From a checkpoint of a small mixture-of-experts model trained on Wikipedia: 48 tanh GELU neurons an expert, 8 picks a token.
Below are experts of layer 7 (counted from 0) of a mixture-of-experts language model. Rows are named router (the router's row for the expert), up (a neuron's input weights, with its number) and show model dimensions 0-223. Each number is 128 + 32 x the weight over its row's rms, rounded and kept within 0 to 255.
After each expert's rows: a language model's description of what the expert responds to; "comes after" lists some tokens at least twice as common just before its tokens as in all text. This comes from a sample of Wikipedia text that the model never trained on. Tokens count by the router's weight.

# expert 17
router [137 129 127 151 112 135 138 123 161 125 116 144 135 120 116  65 117  75 151 103 139 138 145 100 158 136 109 163 182  90 161  95 133  66 138 103 201 103 122 181  52 100 125 115 149 133  69 147 115 150 122  71 121 124 154 117 104 138 139  93 187 101 108 107 104 104 166 161 122  89 195 112 161 105 101 128 118 131 121 105 140 145 111 121 118 166 133 128 159 162 142 191 156  92 103  83 124  80 164  95 120  35 122  84  61  97 142 236 156 151  74 172 180  42 161 121 112 110 143  85 161 132 162 183 110 150 118  97 188 144 121  46 108 166 130  94 138 145 125  90 157  97 127 148 155 156 110 149 124 153 161 151 185  82 143 155 162 139 115 137 104 111 129 133 126 138 150 150  72 155 159 184 161 109 124 135 153 127 119 139  75 195 117  66 138  92 135 137 172 110 118 138  90 112 123 116 134 162 101  83  82 140 103 133 122  94 116  98 143 136 128  96 129 129 101 183  91 154  60  75 163 135 160 136]
up0 [131 149 158 126 154 202 126 180 138 154  72  83 147 158  92 126 145  94 123  76  83 136 149 104 121 129 161 144 207 162  69 114  87  87  99 113 145 134  98 110  85 156 177 164 163 124  91 131 107 132 148 184 125 143 146 136 144 214 172 148 149 143 175 136  97 123 103  73 143 184 173  79 149 218 101 165 193 101 157 119 117 170 179 159  63 143 112 155 123 127 136  83 105 208 161 110 154 108  33 138 171 149 121 106 154  61 106 148 105 165 125 147 120 137  93  97 140 119 107 156 164 129 106 142  77 104 160  95 122  82  70 145 157  94  50 163 148 138 138 124 129  82 124 124 105 130  82  87 183 122 168 133 119 101 137 110 189 123 165 123 108 137 149 128 127 134 136 100 139 139  48 148 128  85 147 165 121 119 146 133 119 130  88 169 147 108 117  75 115 118 146 118 135 113 147 146  61 158  88 128 149 149 147 109 143 137 113 134 128  67 104 165 105 101 169 154 126 110 103  97 123 124 115 155]
What it handles: Phrase nouns and years. Nouns in fixed phrases like in terms of, in the words of, word processor, plus year digits and spaces after in or until.
comes after: " ", " in", " In", " the", "In", " January"

# expert 18
router [144 154 142 199 102 144 122 104  62 137 123 116  69  68 149  85  51 140  82 128 170 166 194 128  92 149 113 129 137 125 141 115 109 152  98 169 146 154 122 135 157  94 129  88 136 106 143 166 125 113 122 166 111 131 104 123 105 156 188 126 119 104 112 165 137 146 132 116  74  90 141  85  77 125 121 133 138 111 147  93 126  61 174 144 161 150 145 147 163 112 160 119 151 102 178 132 122 126 138 124 116 116 167  77 152 115  95 106 104 141  74 113 124 172  94 105  71 172 151 108 122  75 193  77  66 111 147 153 156 156 142  66 203 170 190 132 108  81 200  84  93 114 143 148 154 154  92  88 155 134 140 117 151  79 141 115  81 142  88 183 152 122  66 164 119 103 151 110 154 128  97  96  96 143 146 186 110 145 140 104 146 152 191 122 135 122 141 120 155 110 159 119 205 143 105 105 151 126 140 158 166 127 117 145 164  94  87  70 131 140 173 130 146 188  98 144 149 113 166 196 138 117 212 129]
up0 [113 150 111 144 173 134 146 147 137  99 123 147 138 198  73 110 112  98 151 167 147  99 127 156 104  32 145 102 147  88 147  62 159  68  59 169  92 102  95 113 105 162 120  86  98 129 181 106 181 131  82 130 135 110 106 119  72 128 129 168 132 174 135 117 145 149 152 123 119 149 110 119 124 147 137 105 156 110 167 108  88 126 131 137 101  96 135 138 136 221 113 122 163 146 108 171 111 146 120 110 121 141 150 149  91  75  87  75 125 193 147 163 149 162 102 180 127 111 104  66 138  65 103  58  91  99 128  97 172  33 135 121 152  98  63 162 135 148 122 139 124 115  96 134 117 114 104 181 172 135 168 105 150 159  81 136 164 172 134 134 143 108 118 111 166 150  90 143 140 146 149 208 117  95 128 170 198 129 134 119 152  41  83 141 132 137 125 174 102 127 154  98 137  84 130 126 133 133 139 109 171 167 204 108 142 104  82 165 140 120 123 125 123 158 143 145 114 116 146 166 176 106 194 144]
What it handles: Digits in numbers. Single digit tokens inside numbers in tables, scores, results and dates, e.g. 75.56 m, 6–1, 2015.
comes after: " ", "–", "°", " $", "′", " −"

# expert 51
router [ 87 148 156 154 181 150 102 120  90 182 102 141 120 147 222  78  85 201 145 132  83 169 147 180 127 116 114  96 121 102  97 112 134 123  94 134 114  93 210 156 158 179 133 111  93 211 102  51 130 132  76  79  97 112 111 141 163 131 184  93 105 143 147 131 148 169 208 160 183  80 151 150 109 149 122 159 167 127  94 129 113 155  90 130  88 120 179 130 116 171 118 140 139 103 106 100  60 141  82  98 109 129 127 123  84  82  71 165 107 182 131 177  88 113 114 117 144 126 162 146 132 175 115 175 127 104  95 165 123 126 105 133 179  99 153 132 120 112  88 118 152  94 111 158 137 121  83 107 102 133 180 141 102 148 110 122 115 127 149 139 151 128 150 181 134  94 144 100  90 159 108 140  93 182 181  75 106 118  94 100  84 169 213 133  41 141 137 114 132 136 164 133 109 170 174  74 107 119 157 143  77 124 118 127 136 113 129 142 122 137 133 158 168 140 141 100 109 131 117 163 122 119 143 174]
up0 [ 93  97 121 146 145  78  78 125 120 157  81 124  49 196 104 126  50 106 152 114 163 145 178 132  59 111 149 150 144 124  96  39 147 190 122 125 105 132 153 146 114 100 100 101 140 131 113  82 112 162  90 139 110 178  96 135 159 114 121 150 130 192  99 143 140 133 135 151 138 120 188 125  97 108  85 172 138 167  48  59 120 137 190  68 120  85 103 108 116 194 161 144 125 132 169 162 161  81 180 134 134 140 137 165 175 148 144 169  98 154 171  70 108 151 125  80 147 164 128 166  89 145  99 104 129 110 140 139 100 118 136 169 111 126 138 144 145 160  69 121 117 122 167 116 115 100 130 134 145 129 172  78 113 155 104 111  26 126 150  94 145 140 131 129 131  78 137  80 116 100 169 116 121 123 155 123 133 137 114  86 178 124 143 144 155 107 175 147 107 196 121 176  96 102 172 116 105 174 127 106  84 185 125  83 128 166 120 120 154 121  98 142 106 126 126 179 149  91  73 122 178 161  96 151]
What it handles: Country and organization names. Capitalized country, nation and institution words plus the (s) in infobox labels like Founder(s), e.g. Spain, Poland, United Nations, U.S.
comes after: " the", " of", " The", " United", " U", " medalist"

# expert 54
router [148 122 105 164 212  70  90 112 128  82 170 112 142 156 135 117 152 138  99 131 121 192  57 167 120 144  63  63 135 205  95 162 123 183 144  94 156 181 124 155 143  99 139 189  78 148 151 132 183 126 132 154 139  83  96 213  99 141  76  95  83 104 117 137 152  58 134 146 139 148 127 108 119 130 150 145 168  65 134 144 175 194 168 109 144 138 197  86  96 103 155  97 188 122 173  97 155 178  69 147  77 128 110 169 118 110 113 158 142 148 141 159 120  84 143 127 167 122 122 136 121 175 171 129 125 109 141 139 158 131 116 135 160 149 163  80 158 132  81  89 149 111 147 152 112 109 122 149 121 123 125 144 140  66 144 100 159  72 120  99 102 100  88 146 117 133 162 113 115 172 146  99 128 120 130  36 146 127 123 119 129 101 163 123 119 145 113 142  80 166  91 144 146 103 169 105 134 140 149 151 119 131 110 125  76 140  61  60  96  95 146 110 100 180 152 129 134  79 134  89 126  99 165 118]
up0 [121 102 118 146 106 146 150 144 175 143  94 176  53 130 138 128 141  74 148 140 120 129 125 135 115 160 100 160 113 144 112 131 106 153  66  88  64 120 145 128 177 126  68  70 106 164 178  86 108 109 180 129  88 112 126  68 109 171 106 123 121 117 141  78 129 129 131 122 125 166  41 155 125 132 133  83 108 135 126 101 163 137 146 173 212 110 158 148 130 158 112  71 157 155 128 103 131 137 162 154 194 158 137  89 110 164 147 144 138 160 174  58 121 128 199 182 115 128 132 102 154 145  97 135 136 135 136  70 119 118 148 169  82 103 133 149 128 167 100  90 138 101 141 113 101 121 131 163 133  55 116 136 149  80  92 139  42  68 145 134  87 121  93 148 178 211 152 143 113 119 146 134 113 122 166 130  63 109 148 124 131 148 131 172 127 125 140 110 166 139 101 156 172 138 145  71 107 135 134 173 115 126 179 151 103 114 178 128 124 128 112 217 145 137 190  78 116  45 154 177 130 118 101 133]
What it handles: Proper name starts. First word or piece of place, group and title names, such as New, South, Green, Mel, Bel-, White Supremacy.
comes after: " the", ",", " The", " of", " and", ":"

# expert 23
router [137 115 177 151 138 160  82 106  97 150 189  88 109 153 116 132  69 142 114 106  83 111 156  89 159 122 117 135 120 138 172 128 165  84 146 109  93 133 176 164 132 146 184 122 196 147 175  94  73 168 166 146  97 181 102  97 112 117 110  99 119 147 141 140 113 174 114 122 140 129  79  86  57 138  75 147 153 102  74 120 179 133 129 201 116 114 124 160 144 116 153 158 161 151 100 120 148  95 110 152 139 185 119 149 207 126 115 170 149 115 152 170 131  93  96 170 188 123  92 170 149  95 127 132 146 134 168 147 130 126 112 153 130 130  62 118  77 106 127 128 160 159 159 109 143 113 145  85 167 124 104 122  94 133 118 124 138  67 140 142  69  81 109  96 132  70 131 161 124 122 140 156  88 155 207 103 182 129  96  85 142 148 123 135 127 118 189 138  96 117 135  88 138  83 148  54  62 204 114 175 115 119 154 144 162 110 118  67 130 109 108 121 180 184 138 101 200 132 139 139  86 145  95  85]
up0 [ 93 117 143  59 204 145 132 154 121 142 121 148 166 112 157 111 132 116  83 108 133 154 114 113  92 145 101 163 134  88 118   4  92 117 199 121 156 156 149 135 176 111 133 125 110  99  95 146 112 148 124 148 114 137  99  97 104 154 138 113 101 128 122 135 125  85  80  38 136 133 136 115 114 105 100 174 150 111 171 169 178 227 206 120 124 129 145 186  73 147 104 169 121 157 168 143 119 111 134 161 118 211 120  97  85 106 152 165 135 120 143 100 120 118  97 142 167 153 126 104  78  82 117 159 137 114 144 160 127 124 166 169  75  79 187  94 105 109 145 127 119  65 104 149 124  93 131 106 154 105 152 113 152 114 181 102 110 119  84 110 163 185 154 107 145  87  99 116 117 136 151 164 109 138 131 140  49  13 155 165 128 184 140 117 122 173 109 106  97 105 102 137 124  89 167 117 117 126 163 115 109 113 152 161 149  89 147 140 134 120 120 144 133 102 155 153 193 147 109  93 140 162 165 144]
What it handles: Word-initial single letters. Single-letter or short opening pieces of a word split by the tokenizer, often rare nouns, such as h in hipped, hayloft, haul.
comes after: " and", " the", " a", ":", ";", " with"

# expert 25
router [109  95 151 132 124  91  42  97 129  89  92 103 105 165 137 180  90 153 102 121 141 133 121 125 150 166 119 184 109 130  93 174 171 148 109 133 134 155 133  55 111 119 169  74  95 117 124 136 160 175 112 105 133 152  92 178 120 139 145  97 128 210 106  59 110 117 109 156 112 179 143 124 124 134 135 142  84 122 150 141  80 125  94  82 111 129 157 109 179 207 155 148 215  72 124 139 142 108 169 107 135  53 127 110 148 137 142  82 127 121 178 127  71 108 137 143  95 135  91 110 138 101 157  72 145  96 138 139 168 126 189 145 184 147 197 121 131 190 155 179 115 152 139 208 123 164 124 133 154 129 118 111 105 110 147 117 122 111 118  98 163 156 116  83 116  83  53 126 165 109 129 132 129 126 105 141 151 130 148  85 119 105  97 145  84 110 103 201 147 140 159 197 108 143  97 137 165  89  95 115 182 119 131 112 139 121 129 102 121 156 219 170 124 155  74 129 123 158 138 154 161 133 151  76]
up0 [175 107 127 136 132  97  98 112 136  41 144 136  61 130 167 168 115 144 146 129 120 177  79 120 144 120 162 111 186 140 123  98 122  80 176 107 116 130 104 103 100 160 158 107 137 107  90  89 102 141 139 120 156 130 156  82 149  94 141 132 118 132 168 131 140 130  83 102 147 124 106 197 154 106 182 203 158 136 141  93 160 142 152 125 168 173 128 203 113 142  77 125 163  34 129 122 136  92  82 105 155 104 124 168 173 121 106 128 110 118  98  90 168 147  97 142 101 138 109  87 182 173  95 152 149 141 202  87 102 120 158  95  90 155 117 186 137 127  54 123 145 114 110 125 104 127 122  76 159 126 110 147 181 111  99 106 144 115 137  51 115 132 128 138 137 115 123 118 125 160 146 118 126 119  94 106  84 190 102 119 165 127 110  50 150  55 105 130 186 162 122 158 124 154 152 125  89 107 171  79 164 221 156 168 127 176 138 116 144  92 153 185 190 153 156 153 133 145 120 123  68 104 122 114]
What it handles: Foreign name fragments. Mid-word pieces inside foreign or unusual proper names and words, such as el, enn, ia, ij, as in S-chell, T-ens-as, Z-ol-oev.
comes after: " S", " R", " N", " W", " T", " L"

# expert 3
router [129  79 116 149 208  42  94 139 144 138 161 126 137 124 149 133 115 104  87 129 116 124 169 121 138 132 163 134 101 187 142 129  60 127 180  93 112 161 113  62 132  85  93 118 114  63 109 124 107 178 104 142 155 143  92  76 129 115 135  88 132 157 106 152 108 145  80 126  99 125 107 151 159  94 149 113 105 130 143 158 132 117  99  87  66 109 165  91 116 105 143 135  90  84 160 147 153 183 116  89  76 113 149  65 200 131 159 188 170  97 114 183 184  87  96 132 141 126 164 142 105 153 162 141 135 130 169 148 164  89 188  89 116 121 157  83 168 163  84 123 132 160 140 134 126 125 125  63  81 164  83  89 106 167 128 107  81 137 153  83 145 116 115 117 149 118 130 125 120 122 101 118 138 140 135  98 149 130  89 165 151 141  83 166 133 146 138 155 158 132 132 187 102 158  90 127 130 158 167  95 232  68 154 163 184 112 125  88 123 167 176 148 170  67 142  95 104 153 154  77 139 114 181 128]
up0 [112 108  56 102 214 116 148  77 130 165 125 143 161 137 138 119 109 135 113 175 105 127 154 139  94 117 111 161 149 110  98 150 129 121  98 109 153 143  88 145 181 141 165 135 151 109 107 101 122 181 199 207 132 156 147 111 144 190 172 160 106 191 154  99  81 101 121  79  92 109 139 133  96 140  98 130 115 103  92 100 106 136 145 121 144 127 210 156  89  79 102 114 127 172 110 114 133  79 135 118 143 117 112 135  92 113  86 188 136 168 108 113 104  88 144  53 101 134  76 143 161 111  59 152 148 159 118 149 121 140 121 117 127  42  82 151  98 173 234 140  97 169 160  90 150  93 175 110 120 151 145 129 116  91 181 135  97  77 112 141 131 134 145  69 124 172 126 117  96 101 100  95 137 147 136 191 107 140 104 155 121 131 126 140 132 169 141 117  60 157 124 167  93 141 146 140 108  90 123 121 150 121 107 144  99 156  77 100 171 175 183 124  79 138 122 150 129 152 210  87 135 161 136 166]
What it handles: Mid-word name fragments, tables. Short mid-word syllables like ra, ol, na, la in foreign names and words, plus blank cells and pipes in tables, e.g. w-ra-pping, g-ol-fer.
comes after: " |", ".", " W", ";", "|", "s"

# expert 4
router [104 175 144 147  77 131 134  99 145 113 102 139 116 137 139  97  89 128 131  91  91 122 113 152 108  85 134  78  87 135 148 150 110  92 116 178  84 128 118 109 155 133 120 150 142 164 111  77 178 168 117 167 113 106  85 160 116 149 146  75 129 148 152  42  96 158 154 142 147 102  97 121  82 157 110 112 129 103 128  64 150  92  98 123  90 104  95 139 167 106 178 173  94  99 101 139 142 139 125 169 131 122 113 118 135 102 140 177  74 132 141 114 113 107 158  91 127  61  70 146  93  83  70 204 117 129 182  75 116 139 200 125 127 167 107 114 106 136  89 160 173 122 137 140 207 157 106 108 202 147 130 126  65  75 112 117 142  51  88 152 158  77  45  90 140  86 107 106 104 130 169 104 134 108 129 102 162 121 128 114 156 139 108 121 174 126 129 159 166 140 155  84 149 120 134 147 167 193 117 159 193 119 186 176 168 115 101  85 125 137 155 159 147 134  86 185  82 145 165 142 120 105 170 119]
up1 [136 148 132 121 131 109 111  81 180 159 157 155 148 115 146 149  94 159 126 153 155  84 138 197  60 167 119 100 133 165 119 129 124  77 137 147  90 112 102 120  98 116 174 153  94  93 124 117 186 144 119 110 168 141 141 128 118 119 164 140 202 163 153  76 158 152 118 151 136 115 103 191  64 105 180  90 149 161 149 172 132 113  97 167 108 129 151 149  95 158 168 130 110  85 114  93 119 149 105 165 122 134 128 123  89 135 163 122  73 124  99 133  58 138 152 117 124 192  63 178 107 154 115 144 111 112 146 134 104 121  62 174  51 107  81 107  82 109  99 122  45 150  79 153 123 146 220  64 133 146 140 116 146 154 172 127  77 134 156 159 148 143  90 116 148 137 168 112 126 152 105  87 121 106 132  95 144 137 211  89 166 138 108  90 136 118 158 116 106 132 129  88 174 173 129 173 144 133 192 133 181 135  82  70 123 164 108 132  79 148 144 118 100 137 158 125 118  99  40 168 156 141 135 125]
What it handles: Table header nouns. Nouns naming the subject of a table or infobox, such as race, ship, Battalion, Driver, plus cells, pipes and digits in sports and election tables.
comes after: " |", " ", " R", "N", "–", "R"

# expert 21
router [123  80  99 151 102 118 128 128 137 189 106 128 138  66 121 112 166 105 129 163 100  95 188 151 103 115 146 123 171 104  70 130  65 205 145 102 140 125 111  84 197 144 120 129 140 105 203  45 127 100 130 102 126 134 146 124 141 150 146  91  75 177 131  75 157 150 149 132 158 126 141 153 109 152 168 131 153 110 164 151  74 150  71 156 167 165 167 100 134 124  68 139 155 142 131  91 180 145 196 117 201  99 143 114 119 116 171 163 128 108 131 140 110 110 138  67 102 143  77 136 135 182 141 134 160 161  96  80 129  97 143  65 102 144 108 167 129 102 138 103  92  93 154 142 133 181 119 150 110 163 122 112 195  49 123 118 100 111  85 108 180  68 110  86 129 150  80 191 122 190  71 146 140 130 149 131 133 186 162 151 183 114 113 117 165 102 170 141 149 153 144 133  94 131 107 157  98 113 113 108 146 142 124 195 105 143 160 138  83 110 163 139  91 144  99 126  72 160 129 119 163 139 148 162]
up1 [160 136  76  59 141 140  70 109 133 180 174  85 130 125  63 129 110 114  94 149  95 166 115 133 128 139 147 150 200 120 104 114 130 104 119 102 115 136 183  87 173 109  68 175 132 166 101  97  71 111  97 134 121 110 122 125 165 178 110 142 122 114  83 165 110  90 105 131 106 115 119 111 173 145 170 140 125 113 102 115  81 164 107 160 136 100 150 100 137  83 151 128 117  22 130 165 141  84 102 134 131 144 138 147 122 147 147 124 145 154  64  90 145 216 145  91  86 133 105 174 175 195 111  90  77 180  85 102  58 130 165 117 106 127 110 168 129 126 103  87 122 109 141 147 119 143 148 146 137 199 165 130  98  79 205  99 120 129 121 183 118 215 168 150 155 169 126 117 129 130  84  91 139 146 138 148 115 127 106 152 133 148 158 132  88 203 144  95 172 128 121 112  89 121 115 151 142 112 169 138 117 160 120  88  82 119 144 108 146 113 201  88 113  80 122 153 136 173  89 159 160 172 134 114]
What it handles: Word-internal rhyme chunks. Mid-word endings like rist, ick, ack, in, ay after an initial letter, often B, in names and words, e.g. B-rist-ol, B-ick-ham, sh-ack.
comes after: " B", "B", " b", " A", " W", "W"

# expert 5
router [152 153  97 147 107 121 138 103 127 121 199 101 131 150 133  13 144 109  75 150 163  80 155  89 154 120 124 131  92 147 115  96 108 129 125 103 125  79 128 124 138 133 159  98 121 165 111  90 152  87 115 142 101  88 193 138 104 110 151 122 125  80 144 153 140  96 142 112 120 121  56 184 136 144 117 107 122 115  47 169 151 145  41 142 167 142 116 141 144 131 167 109 102 119 122 152 108 128  65 102 179  57 104 112 117 155 199 149 161 108 137 137 143 161  93 171 118 164  76  66 113 147 213 126  88 153 148 100  78 162 116 131 129 133 121  98 146  71 115 134 206 127 157  89  79  90 147 100 103  82 101 162 109 128 198 107  80 121 164 159 159 140 120 116 152 110 147 135 171 160 150  73 103 106  97 100 182 103 196 150 172 132 108 177  82 128 151 164 120 112 156 152 146 127  97 113  99 114 135 117 116 141 111 135 173  97 104 153 169  95 163 123  99 108 136  64 114  83 160 139 140 160  94 160]
up1 [113 115 128 131  87 104  68 109 150 122 122 148  92 194 189 125 130 159  86 137  75 211 147  83 106 152  71  72 144 133 164  82 106 145 153 122 155 123 170  73 197 136 139 125 128 123  94 107 201 102 128 129 145 129  79 140 175 185 112 224 169 150 153 154 156  81 117  94 122 109 220  62 178 110 133 130  75  84 122 126 132 174 148 183 195 129 141 154 132 117 166 118 126 149  96 126 133 143 144 156 143 106 121 140 140 190 137 146 103 166 164 158  68 157 108 114 140 121 107 144 137 182 152 122 127 133 131 222 121 178 116 149 155 121  99 160 114  81 103 127 151  93 142  77  95 119  82 138 137 109 173  93 118  81 172 122 108 116 122 129 123 152 171 151 143 108 162 103 106 162 102  75 136 119 123  98 146 107 113  97 151 139 130 145 180 113 152 119 124 115 157 212  95 103 128 117 128 160 138 123 163  98  88 131 119 143 168  91  55  79 158 102 110 105 118 138 126 141 103  93 115 183 123 145]
What it handles: Currency and numeric lead-ins. Currency symbols and blank spaces right before numbers, mostly in tables, vote counts and prices, such as $500, £, −; also for and over.
comes after: " |", ",", ";", " to", " December", " January"

# expert 57
router [175  94 146 139 164 153  83 151 148 165 169 153 136 103  78 113  76  90  80 117 122 156 184 142 129 129  67 124 143 185 114 137 118 136 121 154 176 172 119  80  97 148 173 178  54 103  73 192 142 116 142 174 110 100 158 164 140 125 107 119 141 204 130 147  91 110 109  97 174  77 161 135 142 207 174 106  91 175 113 132 141 121 150 138 103 157 181 143  77 116 111 119 113 116 164 112 137 164 128  91 113 137 108 115 117  78  93 161  92 132  94 113 149  99 123 139 134 157  86 168  83 144 146 129  62 159 174 143 130 207  52  83 151  91 171 142 121 107 165  98 168  85 107 148 144 109 137  71 102 175 126 116 136 106  93 125  95  87 138 104 151 129  76 111 159 139 140 120 113 158  96 147  92 121 147  96  93 140 159 149 159 113 134 141 191 184 117 142 107 167 157  86 166 142 191 131 180 151 174 128 157 157  84  99 120 159 127 105  77 120  95  67 130  98  82 137  63 112 121 140 111 137 134 141]
up0 [123 124 117 142 152  97 105 114 119 126 103 108 225 148 130 154  90 152 145 154 112 136 145 172 163 124 142 177 113 166 117 103 131 160 126 149 114 161 111 140  82 122 157 177 128 110 205 136 101 131 126 112 150 172 147 152 107 162 102 190  95  96  82 182 105 166  87 120 119 147 104 174  74 152 168 175 131 169 131 113 142  98 177 154 186 114  97 196  62 108 148 141 134 165 146  76 170 191 135 109 183 129 123 147 168 125 146 119  96 160 128  99 162 197  81 100 123 137  85 143  93 133 173  94  98 151  81 125 146 134  72 182 122 132  94 152 104 100  92 110 126 109  82 139  89 109 151  80 121 111 116 171 122 177 132 220 143 121 109 113 162 207  87  77 116 136 147 224 167 112  76 113 108 123 111 102 105 122 108 105 126  98 136 117 143  97  92 113  88 191  72 140 106 135 109 179 136 119 116 119 152 114 125 117 103 139 127 146 107 135 146  88 125 139  33 112 136 128  64 135  94 136 105 139]
What it handles: Sentence-initial words, digits. First tokens after quotes, periods or line breaks like It, He, Wh-, What, New, South, and digits in years and numbers.
comes after: " \"", ".", " (", ":", ".\n\n", "-"

# expert 35
router [169 152 131 105 155 111 176 115 144 152  95 153 125 104 124 128 102 157 128  99 130  91 105 109  91 141  92 156 117 167 128 119 156  96 133 118 140 114 191 135 122 126 105 155 114  93 143  98  88 113 113 174 180 122 176 147 147 190 163 121  95 113 151 131 134  92 115 140 106  84  86 116 145 103  73 168 153 164 148 116  71 104  87 211 119 164  94 132  69  97  54 150  81 111  63 131 186 178 108 122  99  60 115 126 101  84 146 146 134 145 104  78 157  69 125 147 123 137 165 129 121 158 155 121 209 140  79 165 101 131 165 179 177 156 100 139 138 138  97 119 159 116  99  72  93 106 167 152  66 136 176 112  62  93 129 138  97 131 129 129 128 125 101 139  40 136 131 166  65 141 142 122 127 164 122 126 189 131 119 181  96 180 133 148 178 187  94  87  98 144 132 101  95  98 132 108 115 106  99 114 119 210  89 117 125  67 127  80 159 122  86 166 104 130 152 154 112 125 160  98 162 160 115 169]
up0 [104 130  95 141  97 141 123 138 190 128 156 156 182 114  76 143 118 164 161 145  98 134 142 110 138  98 129  61 149  95 143 136 188 109 204 192 165 116 143 112 144 145  91 170 146 141  96 142 128 140 130 136 121 122  95  77 128 153 186 192 117 111 151 112 112 144 145 137 163 120 150 121 155 144 141 134 167 116 100 135 110 122 110 116  66 121 150 134 145 162 137  89  61 123  75 150 203 149  63 112  24 182 129 136 127 152  77 103 107  81 111 159 156 152  90  85 145 102 130 163 129 168  71 135 130 132 154 121 143 205  94 144 107  78 142 162  95 138  95 127  77  96 144 134 127 161 147  60 105 156 130 180  83 109 146 101 108  88 124 111 113 112  62  92  60 215 148 137 117 112 102  83 162 147 153 146 133 161 144  57 101 105 104 116  76  90 140 145 107 142 154 102 103 148 100 145  62 151 134 139  99 139 170 173  91 169 143 100 139  66 157 110 128 106 101 122 128 156 165 150 172 155 108 117]
What it handles: Time words and years. Time nouns and conjunctions in narrative, such as same day, years, after, when, before, and the final digit of years like 2021.
comes after: "0", "1", "9", "2", "8", "5"

# expert 46
router [ 76 164 124 142 119 142 128 129 108 104  94 146 109 123 113 129 174 145 137 103 168 144 124 153 111  70 121  27  90 138 155 145 118 137 124 113 115 141 193 136  73 139 122 144 137 123  94 137 199  97 129 152 121 133  72 116  58 133  90 117  87 176  83 181 131 163 131 174 183  84 107 185 156 172  82 122 136 109 169  99 116  89 150 146  72 127 177  95 125 114 183  90 149 122 162 135  74 143 127 112 116 155 116 206 169 161 139 179 101 116 157 153 125  73 118 182 152 144 104 183 143 105 112 110 151 125  89  93 126 170 104 151 138 190 118 108 119 105  80  88 113  93 131 114 136 127 123 157 171 148  97  99 172 148  72 111 109  98 152 150 109 126  89  94 125 138 137 187 152 104 139 158  51  85 139 145 151 164  80 122 144 106 156  97 160 103 122 132 113 180 190 108 193 102 171 148 208 164 166 126 131 112 147 138  98  79 140 138  91  71  79 186 121 116  90 116 132 122 125 124 157 122 150  74]
up1 [155  91 155  94 115 117 193 144 109 182 130 102 104 179  78 141 170 112  52 110 143 177  93 105 126 162 111 132 113 138 150 109 128 106  93 155 113 116 142 106 178 105 103 132 137 140 126 119  95 105 130 105 121 109 135 101 130  94 110 151 124 109  74 120  96 121 109  98  91 130 129 190 203 140 111 125 158 101 119  68  72 104 182 149 156 116 164  89 153 123 125  93  99 135 141 206 119  44 185 135  69 217 133  64 160 171 107 110 145 140 133  96 119  97  98 139 159 106 197 153 101 125 182 109 116 136 250 131  90 138 157  78  72 126 126 110 146 184 139 118 165 138 103  82 131 142 123 117 168 169  90 136 111 150 162 147  75 115 135 107  85 109 113 111 149 129 144 108 123 105 181 158 135 131 149 153 125 156  98 165 118 116 108  91 104 114  86 138 141 136 100 127 130 157 149 130 136 167 146 142 172 169 183 129 106 108 188  79  79  88 175 153 107 101 117 147 193 199 130 110 140 137 117  91]
What it handles: Name-initial pieces. First pieces of proper names, mostly surnames and place names in sports results and lists, such as Bad, Far, Har, Kar, Mal.
comes after: " |", ":", "-", "|", ";", "a"

# expert 52
router [101 129 130 149  58  40 142 133 135 134 101 146 123 115 138 126 119  52 136 121 100  28 162 100 190 174 196 154 144 111 163 107 111 125 111 156 132 167 152 164 167 124  44 167 127 136 165 164 153  85 158 116 155 105 120 149 198 131 112 101 101 124 158 169 166  92 140 174  90  98  69 106 166 113 103 142 180 101 152 109 137 143  84 131  75 125 150 147  77  84 119  91 127 139 100 144 148 156 121 187 120 146 104 110 132 153 122 140 128  84  82 111 149  86  68 170 143 137 146 143 149 126 136  87 133  99  92 132 142  86 111 158 114  93 138 155  69 105  97 162 152 137 119 109 143 161 127 171 119 177  94 146 104 142 147 114 113 101  70 145 138 107 141 149  92 138  31 143 131 136 130 153 123 169 174 120 206 137 104 130  84 188 140 136 105 142 104 146 129 172 158 137 136 181 205 144 167 129 113 150 114 202 138 137 164 105 178 144  97 101 129 111 117  80 143 147 164  94 173 104 124 158  89 105]
up1 [ 99 126 104 108 167  88 116 205  64 110  61 126 179 122  98 125 152 118 110 219  99 114 107  98 118 132 118 144 161  90  79  90 123 141 110 135  67 115 129 131 138 149 106 172 106 135 120 129 121  78 108  62 126 132 117 117  99 190 132 171  67 141 151 202 144 145 142 121 115 121  98 103 107  76  95 124 143 172 128 188 138 124 110 110 148 120 201 154 110 114  80 128 132 129  89 158  43 130 152 143  98  93 115 145 180 129 157 147 134 123 119 138 111 133 129 109 120 127 150 138 166 142 109  74 147  98 183 154 132 116 125 136 196  96 111  92 121 132  99 103 168 138 116 103  71  82 101  89 101 156 134 148 101 107 156 139 126 147 158 108 146 158 138 144 177 164  91 138 185 108 160  72 134 155 136  84 124 101  99 161  73 158 103 128 133 156  49 145 146 167  98 116 139 157 120 179  61 127 108 103 161 114 125 178 194 154  71 127 190  50 168 161 110 124  72 136 190 119 154 104 140 167 129 156]
What it handles: Digits in numbers. Single digits inside longer numbers such as coordinates, years, ISBNs and reference numbers, plus units like cm, metres, century, BC.
comes after: "0", "1", "9", "7", "8", "2"